From a checkpoint of a small mixture-of-experts model trained on Wikipedia.
Size: 10 layers, 20.6M parameters.
Experts: 256 experts in each of 8 layers, 32 SwiGLU neurons an expert, 8 picks a token, a sigmoid router, a shared expert of 64 neurons.
Training: a variant of Muon for the experts, 4423 steps.
Below are experts of layer 7 (counted from 0) of a mixture-of-experts language model. Rows are named router (the router's row for the expert), gate (a neuron's input weights, with its number), up (a neuron's input weights, with its number), down (a neuron's output weights, with its number) and show model dimensions 0-95. Each number is 200 + 20 x the weight over its row's rms, rounded and kept within 0 to 999.
After each expert's rows: "comes after" lists some tokens at least twice as common just before its tokens as in all text. This comes from a sample of Wikipedia text that the model never trained on. Tokens count by the router's weight.

# expert 195
router,193,201,168,220,182,207,218,185,172,208,168,192,219,191,226,212,213,221,215,192,243,216,217,167,211,192,172,168,185,181,167,186,208,193,195,222,179,193,182,204,219,212,212,229,217,216,200,220,232,193,199,180,232,198,229,212,200,144,204,209,196,229,210,210,194,262,193,174,203,191,169,204,201,177,186,216,202,196,227,191,190,211,156,193,196,170,181,181,188,198,216,173,214,212,193,196
gate1,184,213,220,205,183,197,218,178,175,196,233,218,206,228,168,212,188,181,201,221,214,211,209,162,208,177,213,207,214,198,194,173,188,191,176,192,209,193,202,182,239,150,215,219,185,161,196,204,207,214,213,220,203,185,204,205,211,202,178,211,192,193,137,197,159,186,205,180,186,195,231,222,212,210,181,189,173,201,210,222,221,156,227,233,193,173,188,201,169,199,216,180,186,198,212,165
up1,202,214,199,221,210,199,176,212,167,170,193,182,222,183,159,193,227,179,226,212,208,180,181,198,188,206,162,197,182,200,204,192,246,212,228,201,211,207,222,204,204,201,184,158,167,211,212,159,182,202,190,215,190,190,189,200,203,228,220,178,181,187,246,176,226,201,207,204,162,202,208,205,196,202,198,178,206,183,251,201,185,194,209,223,208,209,190,235,190,205,151,190,165,221,190,210
down1,194,182,241,245,194,216,170,212,203,183,250,251,214,207,183,188,203,208,209,201,231,169,212,200,206,200,204,168,187,233,183,200,182,219,235,209,202,225,217,186,182,155,236,225,186,205,181,189,225,215,211,225,238,186,217,213,224,205,194,208,199,185,188,223,190,172,214,191,204,203,179,207,183,225,189,176,179,210,191,187,169,178,213,199,185,179,193,205,188,184,192,205,210,214,169,222
comes after: " |\n", ")", "0", "4", "3", " —"

# expert 162
router,233,218,195,196,198,221,194,186,194,218,168,185,198,190,235,192,167,221,216,218,227,248,200,198,180,222,180,173,183,197,189,218,209,187,201,213,184,144,172,204,214,205,190,226,216,207,197,218,216,175,203,182,211,202,213,219,201,208,195,194,183,226,162,197,178,218,232,195,220,168,198,219,169,187,188,208,171,231,222,219,210,175,178,188,195,172,192,222,179,182,238,171,205,179,210,175
gate3,172,202,222,210,220,200,182,204,178,197,228,209,218,181,200,172,171,226,191,214,177,206,230,218,151,193,163,209,164,153,235,187,202,245,202,196,213,190,185,220,170,213,227,204,171,212,195,207,231,233,217,207,191,190,203,211,194,213,216,228,190,204,188,212,198,199,215,166,162,216,195,185,197,223,176,200,182,214,186,222,177,188,221,203,156,202,207,205,171,176,197,214,186,207,221,201
up3,191,180,205,205,203,200,192,222,198,191,190,203,235,242,193,225,211,202,189,218,210,179,196,202,198,160,235,217,218,204,203,177,201,229,183,191,174,238,214,198,242,159,172,212,178,203,207,185,179,171,212,202,188,167,218,202,190,213,218,173,214,213,201,182,209,206,190,203,213,169,199,195,228,180,229,222,178,222,209,189,199,181,198,165,228,170,149,191,235,236,213,195,195,171,209,192
down3,180,187,210,223,199,214,195,176,203,196,257,209,190,206,201,202,213,178,177,223,198,185,214,176,180,232,195,176,226,217,214,218,225,232,207,210,214,205,193,238,224,209,183,247,202,215,184,181,177,223,177,189,201,207,219,183,186,202,218,189,188,190,173,192,218,178,209,194,193,183,158,245,195,193,195,169,188,247,177,213,217,192,230,181,187,220,183,191,198,241,175,186,225,190,214,192
comes after: "\n", ")\n", ".\n\n", ";\n", "-", ".\n"

# expert 91
router,200,202,230,229,175,187,199,179,166,224,177,150,207,184,202,195,185,215,185,182,214,203,198,177,175,221,200,187,198,151,204,181,209,182,221,209,192,161,173,214,222,174,193,182,229,208,225,182,230,188,189,188,222,188,237,199,211,187,182,195,184,204,187,191,194,246,219,204,191,189,188,209,190,186,213,227,183,210,216,212,140,205,186,209,175,195,181,203,194,186,230,178,199,170,174,200
gate0,197,197,184,231,190,181,207,194,218,189,212,160,184,208,210,209,184,230,177,159,204,246,166,210,224,194,229,232,201,180,184,173,202,195,221,186,228,209,220,193,241,182,205,232,194,165,214,195,251,210,192,168,214,168,213,190,199,183,184,208,175,187,198,201,182,183,216,189,183,200,177,208,198,246,217,189,212,187,194,174,192,204,205,161,208,193,219,176,180,217,207,204,201,205,173,224
up0,201,223,172,216,192,165,252,181,193,178,206,172,194,190,206,205,192,201,208,194,180,217,164,248,238,178,201,206,212,199,207,173,176,198,211,218,209,188,199,263,208,180,208,185,198,171,205,167,188,208,197,189,216,179,219,214,166,173,226,201,226,207,184,205,193,189,196,214,180,219,207,225,173,225,204,159,192,187,180,194,188,232,191,188,204,205,208,193,193,206,197,175,213,157,173,212
down0,222,178,222,164,198,225,165,205,187,180,229,221,191,193,193,237,222,195,208,226,213,182,213,188,212,240,166,189,212,197,155,199,210,213,213,198,177,195,215,186,186,218,186,172,209,198,207,200,176,167,232,222,189,208,194,164,219,176,196,166,219,198,169,158,226,205,190,189,222,226,217,172,195,209,183,194,175,193,217,187,229,158,179,192,196,214,196,212,173,220,189,203,219,197,208,200
comes after: " the", " The", " a", "The", " National", " this"

# expert 237
router,182,188,191,206,160,239,181,207,213,193,174,186,212,172,229,202,181,202,230,211,223,210,195,212,200,223,200,174,155,196,163,165,202,190,228,229,196,202,193,225,221,174,207,186,204,201,225,184,230,202,174,174,251,198,218,215,190,172,178,206,171,178,188,195,171,218,228,170,192,192,198,187,210,191,201,235,212,211,209,190,181,197,192,205,211,169,167,215,218,208,201,158,211,203,203,182
gate0,195,186,188,206,163,213,205,223,189,220,195,211,225,198,205,192,189,158,204,191,207,194,185,170,200,197,181,211,171,167,180,179,197,189,219,213,202,179,210,220,212,165,184,218,175,224,188,178,207,234,193,196,204,218,199,198,166,216,200,207,219,178,236,231,160,166,212,183,172,192,209,195,192,177,221,210,224,258,228,156,224,201,177,193,203,173,205,178,205,220,174,200,199,176,197,181
up0,164,211,166,215,196,175,202,222,207,171,182,198,229,190,214,204,214,195,178,238,219,232,199,185,218,192,185,224,203,216,204,219,201,176,206,207,217,172,211,188,164,232,205,234,185,161,166,225,213,197,214,167,219,182,218,200,205,184,187,246,197,186,225,162,201,218,192,179,211,219,187,173,223,202,202,214,213,196,205,205,165,197,204,212,177,222,223,197,216,220,244,202,182,196,211,171
down0,183,194,246,198,191,210,137,185,184,177,210,181,179,253,205,202,236,215,220,191,208,211,210,202,192,211,198,212,197,191,202,217,211,202,170,218,212,210,204,225,189,202,217,224,203,192,238,206,204,220,201,194,201,196,167,198,167,206,210,200,201,187,181,201,225,232,207,183,194,206,161,191,188,213,205,171,216,228,209,212,169,207,193,184,205,183,238,141,239,213,199,225,213,196,174,208
comes after: " was", " a", " the", " is", " his", " were"

# expert 150
router,231,221,190,215,189,233,185,167,190,203,193,176,204,207,212,215,191,210,230,185,235,228,204,196,199,192,190,198,168,189,190,185,209,163,211,249,179,202,196,224,192,147,204,181,226,206,187,224,221,203,167,166,228,210,205,208,210,185,185,175,183,228,198,207,166,206,222,190,199,199,179,188,201,167,234,228,212,219,220,189,180,190,192,215,178,198,165,216,200,181,194,175,237,185,202,178
gate0,197,208,217,175,206,217,199,188,183,248,188,175,208,207,194,191,178,207,222,188,218,215,208,194,222,222,242,208,218,218,160,209,218,217,216,216,171,172,196,172,193,171,190,185,184,201,184,200,196,205,202,194,169,162,220,190,192,208,182,159,189,247,185,213,204,190,226,231,217,196,210,192,202,165,210,183,188,227,214,193,215,200,200,139,229,222,179,224,222,187,166,194,204,189,207,213
up0,167,184,218,206,207,175,190,228,182,164,170,176,176,220,183,219,220,215,215,197,170,240,158,206,219,169,229,173,196,184,224,220,179,179,219,199,235,194,195,188,196,185,209,234,234,225,213,182,194,178,221,221,222,199,227,219,185,194,190,231,206,171,181,214,199,201,230,188,171,183,213,213,223,197,196,208,175,213,203,202,219,232,195,208,205,191,194,158,207,195,218,213,187,192,173,212
down0,219,194,214,236,200,191,198,190,190,204,186,196,205,185,178,195,166,216,195,162,202,183,229,187,217,200,184,172,162,217,172,218,207,256,198,190,216,240,155,214,202,201,166,201,169,202,173,196,207,170,204,189,240,196,217,185,214,205,197,174,175,198,205,177,198,207,219,146,207,193,212,208,187,207,230,171,210,196,179,229,208,210,176,183,213,187,237,197,217,175,203,212,205,190,217,197
comes after: " the", " a", " \"", " of", " and", "=="

# expert 124
router,204,202,195,197,177,222,186,176,175,244,160,202,193,180,223,212,181,195,207,196,207,238,177,187,198,209,189,201,188,196,207,170,248,175,207,218,208,184,170,214,201,195,213,203,199,209,211,216,217,200,186,181,218,203,207,226,179,180,207,165,168,207,163,198,200,201,237,154,228,183,208,183,169,188,200,248,201,240,212,202,180,224,187,183,176,197,192,226,208,201,214,174,188,225,225,191
gate0,205,214,168,170,245,197,220,181,210,170,170,200,174,163,213,197,189,203,189,187,201,223,172,189,196,223,175,219,236,215,181,169,213,196,204,192,203,208,201,192,185,170,218,186,189,248,191,227,185,215,235,205,210,156,230,234,214,175,220,205,214,164,193,223,199,225,205,193,198,164,197,193,212,170,193,180,201,190,225,232,207,190,222,189,185,203,216,222,181,179,199,219,211,211,184,205
up0,183,230,198,220,208,191,144,193,210,210,211,193,199,233,218,223,200,243,210,168,211,180,211,186,185,214,195,222,212,195,191,189,213,216,192,227,221,194,212,195,169,187,228,215,183,221,188,236,224,206,203,180,205,224,203,183,195,203,236,181,188,168,200,218,219,210,165,215,177,170,206,222,198,225,181,206,173,219,194,210,172,174,211,187,169,212,189,248,192,196,178,198,193,225,183,156
down0,186,211,170,230,141,172,190,205,201,215,204,189,218,173,207,190,222,189,204,185,169,208,192,207,215,192,230,193,207,198,204,216,172,191,197,209,216,184,210,185,211,202,195,172,189,184,165,218,177,182,179,167,169,246,227,196,169,205,212,241,200,209,213,197,208,179,208,178,182,182,199,165,204,214,182,195,180,223,181,226,199,198,192,202,181,146,160,203,196,198,187,183,239,198,214,186
comes after: "-", " |", "|", "==", "\n\n", ":"

# expert 142
router,209,214,200,201,211,214,178,173,188,203,167,178,192,198,239,211,197,207,223,191,207,214,176,208,164,193,171,176,205,179,217,211,216,196,226,229,181,184,204,209,206,193,178,208,212,231,188,189,198,179,191,195,230,182,228,236,194,191,212,186,178,184,152,221,159,220,229,160,208,153,195,211,179,183,203,237,172,210,219,228,189,181,208,202,169,175,192,215,196,192,203,188,205,185,228,170
gate0,211,210,176,200,216,230,173,205,233,196,166,212,245,232,208,210,208,229,231,190,155,214,201,188,227,155,185,200,219,206,189,173,197,213,177,203,203,231,184,197,165,198,210,180,194,206,168,198,191,199,192,231,187,204,202,234,187,208,184,206,191,181,177,186,187,225,198,174,158,203,182,204,192,176,209,186,173,233,198,220,170,195,200,193,223,214,175,216,180,175,187,220,237,201,216,214
up0,222,197,180,205,215,204,207,183,176,230,179,175,168,188,196,239,210,201,181,202,196,182,215,207,228,196,215,226,199,206,226,212,182,186,199,216,187,218,162,207,192,226,207,195,199,223,206,150,212,192,193,221,149,239,192,193,181,191,188,215,182,206,214,222,189,141,196,198,197,167,209,216,211,240,230,220,175,223,200,177,208,181,181,185,206,207,188,204,195,163,183,187,174,217,181,184
down0,190,190,237,184,225,172,205,209,185,210,173,174,177,190,208,172,178,218,169,211,242,191,195,201,189,191,209,199,219,200,205,177,195,221,226,208,215,192,172,225,212,207,148,202,237,201,206,210,225,220,203,198,236,189,222,215,213,169,207,265,232,190,218,190,195,224,197,217,216,181,215,234,193,182,204,193,204,199,188,187,196,202,213,200,194,191,177,240,220,176,180,164,193,205,185,213
comes after: "-", "\n", ":", " •", " ·", "\n\n"

# expert 143
router,193,207,203,221,191,226,183,190,221,184,182,158,217,201,223,221,206,240,218,206,218,221,203,194,173,214,179,164,194,197,211,224,209,172,231,243,216,197,165,243,201,189,199,187,187,226,192,234,206,179,176,209,205,190,221,203,203,193,170,210,155,208,191,213,179,198,224,178,199,172,194,182,179,199,196,236,161,218,228,199,161,205,186,196,200,204,179,208,201,173,176,168,186,192,202,191
gate1,224,219,232,225,217,223,201,158,185,228,204,217,206,187,177,188,181,219,194,197,218,189,166,172,158,157,192,187,172,207,204,188,188,195,200,208,158,204,182,186,192,221,205,216,211,241,166,194,212,203,201,191,172,216,205,188,207,182,229,233,172,184,223,152,196,227,215,204,200,199,178,186,234,219,219,213,181,181,232,203,178,212,211,202,198,182,193,230,207,174,206,205,211,211,220,180
up1,207,225,158,198,210,219,211,202,183,221,215,237,241,177,187,238,179,215,250,185,239,226,186,176,188,204,217,174,179,202,239,199,222,228,220,193,200,185,168,220,212,206,199,257,213,208,196,211,229,212,217,223,195,198,225,215,186,218,217,220,187,191,200,197,185,196,203,206,165,181,206,196,201,198,207,179,162,198,197,196,191,238,190,174,192,212,205,216,215,189,175,206,202,210,223,194
down1,185,194,184,224,182,156,183,233,209,164,187,207,201,181,205,188,196,175,206,195,223,170,173,200,234,155,200,208,229,213,219,221,203,205,203,194,167,249,214,176,225,206,229,197,161,183,192,176,213,183,206,208,199,194,166,200,178,186,168,203,209,181,188,210,212,170,176,204,200,218,202,200,195,153,197,202,196,196,182,162,230,187,201,205,215,196,184,181,200,194,223,207,245,212,207,185
comes after: ".", "0", "5", "4", "6", "2"

# expert 200
router,205,210,172,198,182,229,204,192,197,203,182,182,198,184,222,189,192,209,218,176,238,203,211,169,210,181,176,176,188,191,174,196,218,193,175,213,171,178,176,207,202,203,199,228,229,233,196,236,233,192,214,185,230,194,236,215,195,161,209,202,209,230,190,200,207,263,221,175,212,182,172,214,179,186,189,194,208,215,230,196,196,187,160,192,209,183,162,194,184,184,221,186,227,188,208,183
gate1,173,222,181,188,208,206,201,205,184,201,178,158,198,208,217,168,202,176,177,196,203,208,234,213,183,191,185,192,184,193,182,226,178,171,209,214,200,191,186,227,217,205,192,219,238,199,191,187,237,211,207,191,248,192,175,149,177,206,147,191,199,191,245,219,222,222,190,180,203,197,196,168,198,183,206,218,185,206,216,194,201,191,217,185,193,206,247,170,203,217,193,190,187,213,225,172
up1,230,242,159,179,214,199,256,190,195,210,180,191,168,228,228,189,205,200,213,209,203,169,201,229,200,195,213,157,172,208,185,234,203,188,175,201,214,204,223,195,204,179,210,230,208,190,226,216,188,168,164,214,226,183,207,217,194,200,207,188,184,181,212,197,210,194,199,248,198,182,214,210,198,211,224,180,206,222,187,187,221,202,208,233,207,179,156,210,225,212,179,189,190,213,215,215
down1,191,184,226,191,201,236,188,224,161,187,146,204,202,217,223,216,186,201,201,220,215,227,203,201,207,209,203,232,218,191,188,207,209,196,205,204,198,224,194,196,190,195,152,212,224,182,219,184,232,204,199,224,224,214,186,232,205,214,231,155,209,213,217,208,172,228,154,168,197,196,179,190,222,168,195,232,186,204,207,215,214,204,202,209,182,196,197,198,196,214,162,197,218,226,244,177
comes after: " |\n", "\n", ")\n", " ", ")", "0"

# expert 69
router,176,194,185,209,176,205,185,172,205,217,154,164,212,193,244,198,225,209,198,208,233,202,202,206,195,206,171,156,209,178,187,185,224,182,230,201,196,198,169,213,225,184,193,235,202,191,181,228,205,169,196,191,240,181,228,201,214,165,202,189,203,223,214,222,204,236,195,189,208,176,174,200,164,194,209,217,198,210,227,199,188,221,157,207,190,176,188,182,171,203,219,165,200,207,196,191
gate0,186,174,169,205,197,228,197,192,203,210,193,204,207,183,212,211,171,198,177,203,207,201,207,193,236,189,185,172,182,187,219,201,190,187,224,204,221,159,181,257,168,200,144,185,190,211,197,207,189,211,190,193,182,169,211,231,230,224,215,197,232,232,198,207,171,196,187,190,169,194,204,192,204,185,205,238,208,203,205,167,197,191,194,189,210,214,187,172,230,192,185,183,195,215,257,174
up0,170,170,144,202,212,214,206,185,218,183,179,160,203,171,195,197,217,199,186,201,201,221,186,179,263,203,203,185,210,167,222,193,224,202,198,200,207,184,165,232,183,201,173,198,200,223,220,210,181,198,199,209,171,175,208,225,253,233,230,205,220,200,182,209,206,214,186,205,163,181,183,198,196,190,192,202,221,216,227,188,176,202,195,186,232,233,190,184,217,196,189,191,194,212,208,194
down0,202,170,206,183,213,197,217,217,201,237,209,167,198,185,206,195,205,224,206,211,210,208,167,212,206,175,213,205,203,207,190,196,194,199,193,190,181,191,178,219,234,185,202,211,197,217,212,200,183,237,237,175,204,155,218,211,227,181,186,209,249,210,195,189,191,236,179,221,219,192,179,168,198,213,166,156,165,193,168,206,215,199,200,225,230,203,216,245,152,203,189,181,207,210,203,193
comes after: "0", " |\n", ")", "3", "4", "5"

# expert 201
router,199,215,195,210,204,220,154,190,206,209,152,186,184,213,228,200,202,233,180,198,242,190,218,201,212,183,182,165,189,191,175,193,206,159,219,214,179,197,172,195,210,179,194,204,192,220,212,201,217,175,207,213,218,191,210,208,205,201,217,180,201,225,163,207,203,211,234,170,195,181,193,159,179,179,217,264,193,215,221,184,190,194,198,215,197,178,161,188,201,199,204,169,207,189,189,162
gate1,180,208,219,191,220,206,198,229,178,204,175,212,193,197,213,172,204,210,186,192,199,200,225,194,199,201,172,193,248,223,200,174,201,174,208,212,204,236,175,213,214,215,216,208,166,172,261,217,185,184,195,179,204,207,214,191,167,200,212,221,220,212,185,194,217,194,211,166,204,207,244,161,193,220,208,191,169,203,218,216,211,166,230,173,201,175,222,216,183,196,194,222,216,188,242,177
up1,206,182,174,185,203,204,216,216,193,154,183,187,201,187,184,251,208,202,200,237,182,206,181,214,219,182,205,228,196,181,205,153,232,212,226,205,187,210,212,161,199,227,188,202,174,209,237,180,169,192,194,187,222,209,205,210,194,169,206,173,205,172,197,194,192,190,205,179,188,212,210,195,190,236,229,222,231,210,219,227,207,166,186,216,209,222,205,178,166,200,217,201,197,233,178,235
down1,197,226,194,200,200,208,186,205,228,201,209,195,214,181,219,177,231,222,247,195,187,217,223,228,218,213,220,166,215,218,192,182,223,189,239,208,199,223,187,216,210,202,209,188,194,160,181,199,187,182,179,192,177,213,216,194,203,180,199,182,208,191,193,174,188,231,185,196,173,216,182,229,220,247,213,208,203,218,216,190,227,190,186,183,209,235,208,194,191,202,228,151,229,235,203,150
comes after: " ", " |", "–", "1", ";", "3"

# expert 92
router,209,204,194,218,187,186,179,177,221,199,187,179,220,178,205,196,193,215,225,162,197,184,229,202,187,207,197,188,165,180,169,181,206,191,211,214,165,152,155,239,204,199,208,212,205,224,197,204,218,196,151,174,218,215,226,201,224,184,197,170,192,169,186,204,213,220,229,161,200,216,181,187,196,187,218,221,196,212,210,186,180,193,192,163,197,168,204,238,177,194,237,187,196,203,220,205
gate0,209,193,219,176,194,193,204,203,166,215,231,219,211,185,195,197,175,198,236,207,215,204,208,187,208,205,185,207,204,182,201,210,195,199,208,180,151,192,189,224,183,211,178,222,167,180,193,232,225,209,188,212,196,213,234,203,211,216,188,204,203,173,177,184,218,215,238,215,250,215,183,171,191,209,190,234,229,186,236,226,211,218,200,219,221,198,197,198,216,238,176,153,185,215,166,231
up0,221,243,193,212,212,217,199,191,192,194,209,243,225,243,184,198,216,205,164,239,201,182,202,203,177,198,232,214,210,215,183,203,185,182,173,177,193,183,216,181,199,173,199,204,239,221,196,230,148,173,230,189,202,181,198,208,170,172,198,182,210,216,219,202,177,201,178,200,168,200,223,205,195,194,238,180,170,235,193,202,196,203,170,200,226,184,196,204,173,207,208,229,203,194,183,196
down0,185,208,189,196,178,213,239,204,214,194,205,183,205,172,176,223,202,162,164,145,202,210,184,195,178,222,229,200,226,201,206,205,172,195,204,184,231,211,228,195,180,180,174,187,240,208,167,233,227,193,162,166,183,209,194,215,180,217,227,213,192,200,184,224,181,241,212,185,196,205,201,203,178,166,180,191,207,183,204,212,193,204,190,210,222,182,209,210,215,146,197,197,195,193,209,205
comes after: "1", " of", " N", " by", " a", " B"

# expert 194
router,180,240,205,220,172,175,195,198,202,186,189,170,188,186,213,191,209,189,202,204,233,201,212,159,196,186,155,196,205,202,178,180,214,194,213,249,177,195,158,191,182,176,219,224,179,210,198,191,222,173,186,188,257,199,200,214,200,180,194,209,214,206,176,211,188,207,206,172,198,181,176,211,198,173,194,248,202,243,230,184,183,217,193,198,198,171,203,181,191,194,224,167,206,200,201,181
gate1,154,232,172,176,194,200,222,200,189,201,188,209,204,180,211,233,212,186,218,239,214,215,185,216,210,161,180,220,211,194,196,221,190,207,158,213,219,167,217,181,182,187,208,207,217,164,198,249,233,203,206,152,219,218,212,194,214,212,206,189,206,200,193,203,201,200,213,193,197,200,189,163,172,183,183,187,191,190,214,215,168,253,194,186,189,204,197,200,182,183,226,207,211,160,190,188
up1,191,219,219,201,216,176,187,203,174,174,231,184,192,201,218,226,221,211,169,196,188,182,200,165,210,169,198,212,198,206,171,203,194,182,224,195,158,201,222,218,207,217,181,207,182,192,221,196,218,177,200,172,195,207,181,246,220,203,219,146,187,182,189,177,163,165,166,186,177,202,191,180,195,206,193,237,170,199,183,192,204,206,202,156,179,177,179,189,194,190,217,194,189,229,174,187
down1,157,206,163,190,185,195,208,207,199,176,165,239,153,201,190,171,193,204,185,227,208,189,204,209,205,186,186,216,207,206,204,147,186,215,195,193,187,204,227,213,183,217,185,161,207,198,221,177,222,194,204,162,192,187,176,179,186,185,200,193,170,157,218,141,219,205,190,211,210,198,197,216,190,219,175,212,182,218,188,231,209,220,195,191,179,186,181,217,190,224,227,186,188,181,186,212
comes after: "0", "9", " |", "|", " —", "\""

# expert 74
router,208,197,233,204,192,211,206,173,179,204,170,166,197,198,216,193,187,230,186,189,189,187,208,162,193,222,168,200,195,170,208,179,218,200,241,218,179,177,194,204,228,167,189,183,228,219,210,192,225,178,180,189,243,201,216,197,196,192,166,190,170,218,174,181,187,229,225,207,179,188,182,224,206,194,198,225,196,216,205,212,158,180,170,196,180,178,198,212,193,169,237,159,215,187,195,192
gate0,204,222,209,199,242,206,167,237,196,230,185,174,182,245,230,216,188,202,191,212,202,176,196,211,183,194,169,204,219,194,170,192,170,213,208,211,193,179,197,191,208,163,181,214,214,207,209,173,234,222,219,183,202,221,185,215,176,216,216,159,167,174,174,226,172,167,213,206,203,198,179,199,207,179,203,209,172,217,211,217,183,225,213,178,214,168,186,192,186,166,187,172,203,225,204,199
up0,209,200,183,192,216,195,216,196,195,214,155,189,175,218,196,213,209,201,237,192,203,186,165,211,217,185,175,181,189,233,168,209,189,234,210,194,214,212,211,215,162,148,208,192,214,203,189,226,241,166,214,180,197,200,201,203,176,202,217,177,163,181,240,222,177,164,181,190,223,176,201,176,196,211,192,202,241,201,189,213,194,212,200,211,186,190,226,188,191,214,227,157,182,217,199,202
down0,208,245,217,221,231,181,223,212,215,217,205,202,185,194,195,175,230,189,180,199,204,187,194,203,204,234,212,233,212,181,217,229,230,239,181,177,221,200,191,231,188,174,212,204,231,241,188,203,200,174,214,205,152,196,230,212,166,211,231,210,193,204,225,188,186,208,208,173,190,222,193,190,194,222,218,215,212,184,194,189,211,191,164,199,225,191,190,217,183,205,159,221,216,233,174,198
comes after: " the", " The", " this", " a", "The", " his"

# expert 100
router,199,235,199,194,217,208,173,178,218,220,162,138,207,199,210,193,195,218,221,216,192,217,206,175,162,206,156,194,218,182,220,184,240,175,207,222,181,187,191,214,223,171,182,177,230,205,205,182,218,191,180,211,240,223,220,182,238,175,190,210,195,207,185,179,173,223,236,187,195,177,193,201,200,181,204,210,220,204,220,197,199,199,188,182,202,184,172,205,212,181,231,195,222,184,190,193
gate0,232,230,234,187,192,211,186,176,164,240,173,188,185,193,191,199,211,167,212,181,176,205,223,199,222,171,210,197,187,189,186,209,210,222,190,240,201,186,213,234,196,185,185,151,219,203,166,209,204,203,219,219,224,198,202,176,217,205,202,209,183,207,180,209,192,204,240,189,207,185,241,180,203,210,203,204,196,211,200,154,226,208,176,177,225,169,185,201,216,199,222,172,193,234,185,228
up0,169,150,180,184,192,163,188,173,205,212,215,211,202,185,208,163,197,202,243,225,195,216,181,226,221,230,164,197,225,214,213,202,183,214,224,220,189,211,203,242,209,220,190,205,242,211,230,174,172,191,199,182,195,207,190,204,194,216,187,201,171,177,191,216,183,221,197,205,201,149,198,217,170,201,191,183,171,195,182,202,211,219,171,187,195,210,213,207,209,240,205,195,192,182,192,232
down0,208,234,207,217,216,174,201,216,179,210,216,223,231,206,170,219,238,204,191,177,193,217,215,219,211,195,192,176,203,199,176,205,183,206,207,204,191,191,211,230,193,193,208,243,197,227,190,203,165,205,200,214,207,210,193,195,190,241,225,160,189,237,158,188,179,188,210,229,178,186,188,190,209,221,206,221,210,161,187,179,231,250,201,210,193,186,179,222,217,250,219,180,205,198,187,189
comes after: ".", ",", " that", " the", " where", " The"

# expert 85
router,181,257,210,213,177,195,202,209,227,190,176,196,214,170,217,198,177,194,233,177,201,197,209,176,200,199,189,185,199,199,197,185,216,174,182,221,203,140,170,237,234,232,206,203,192,221,212,223,222,187,170,197,222,200,202,215,221,180,168,191,183,197,163,193,175,212,229,184,200,204,204,171,195,181,195,214,162,217,226,189,199,188,168,200,191,174,188,188,172,169,211,179,199,211,199,205
gate0,194,201,205,201,145,162,196,200,255,206,214,199,195,218,176,199,208,187,168,173,184,180,184,184,207,196,207,181,194,194,203,207,205,196,196,196,198,173,205,231,190,182,210,203,200,197,212,182,218,159,208,176,216,241,179,162,227,190,192,171,194,202,189,190,181,208,215,209,188,217,194,199,200,205,128,192,184,176,201,225,234,198,192,213,173,190,187,231,223,170,184,217,233,188,189,202
up0,174,207,234,200,230,211,205,219,193,185,189,179,194,184,218,203,184,204,211,193,159,238,182,164,226,204,203,201,152,193,187,208,173,194,232,181,201,192,187,206,223,202,241,209,221,204,208,200,206,207,195,251,197,218,203,186,202,159,228,201,200,185,223,209,208,241,166,209,188,206,198,199,186,195,215,179,193,181,173,209,165,190,204,221,188,245,208,167,203,208,211,197,178,161,223,219
down0,200,182,192,212,214,176,209,186,255,239,196,185,239,209,208,181,167,179,218,170,206,209,169,177,193,166,170,185,208,194,238,190,203,176,210,217,231,228,195,173,198,184,204,215,202,200,193,215,198,216,233,195,182,200,215,195,181,200,172,153,242,211,192,152,210,198,209,198,185,183,215,196,190,201,183,213,203,194,214,228,214,198,210,210,177,171,197,223,184,189,209,183,168,167,194,186
comes after: " K", " F", " G", " B", " f", " H"

# expert 215
router,217,209,184,218,183,232,182,198,207,211,148,155,195,198,240,192,194,212,228,209,232,208,215,207,176,204,170,180,213,202,176,199,231,169,230,212,181,203,173,220,210,202,182,227,191,237,224,194,219,193,199,200,206,208,201,210,203,206,203,173,198,208,195,206,181,193,225,166,170,208,196,179,176,192,201,265,196,232,218,216,175,211,186,212,201,162,167,193,216,188,214,185,206,204,197,180
gate1,197,182,224,217,227,201,199,207,227,186,219,176,207,170,219,200,226,206,213,181,242,176,197,196,174,163,191,211,166,239,190,184,224,189,219,219,173,185,191,231,207,243,207,192,183,203,204,202,186,227,206,192,186,220,158,192,189,197,196,205,169,183,202,201,198,222,209,181,176,179,200,202,144,172,205,227,222,202,205,204,168,238,220,218,200,190,160,171,213,196,187,215,203,207,197,188
up1,217,172,189,204,202,213,221,227,217,173,210,197,227,154,235,218,222,199,231,193,237,211,208,176,228,191,198,200,178,210,211,177,202,194,196,231,178,209,177,208,223,242,200,206,173,198,223,191,193,195,203,183,206,223,185,151,183,211,203,209,209,188,196,197,192,235,173,212,150,184,244,219,210,157,197,197,211,210,196,223,209,215,223,190,217,193,223,187,198,181,200,229,212,193,173,186
down1,190,207,192,159,220,229,185,190,209,185,204,214,238,231,181,196,194,248,193,189,183,168,181,220,202,198,222,229,186,191,196,181,192,205,208,208,207,207,201,183,206,200,159,251,190,216,183,228,167,201,204,245,199,193,189,177,230,202,198,190,211,197,194,180,167,195,175,201,218,176,222,193,204,222,171,170,196,169,229,212,203,165,185,219,211,227,209,203,170,205,203,231,220,221,209,183
comes after: " |", " ", "1", "–", "2", "3"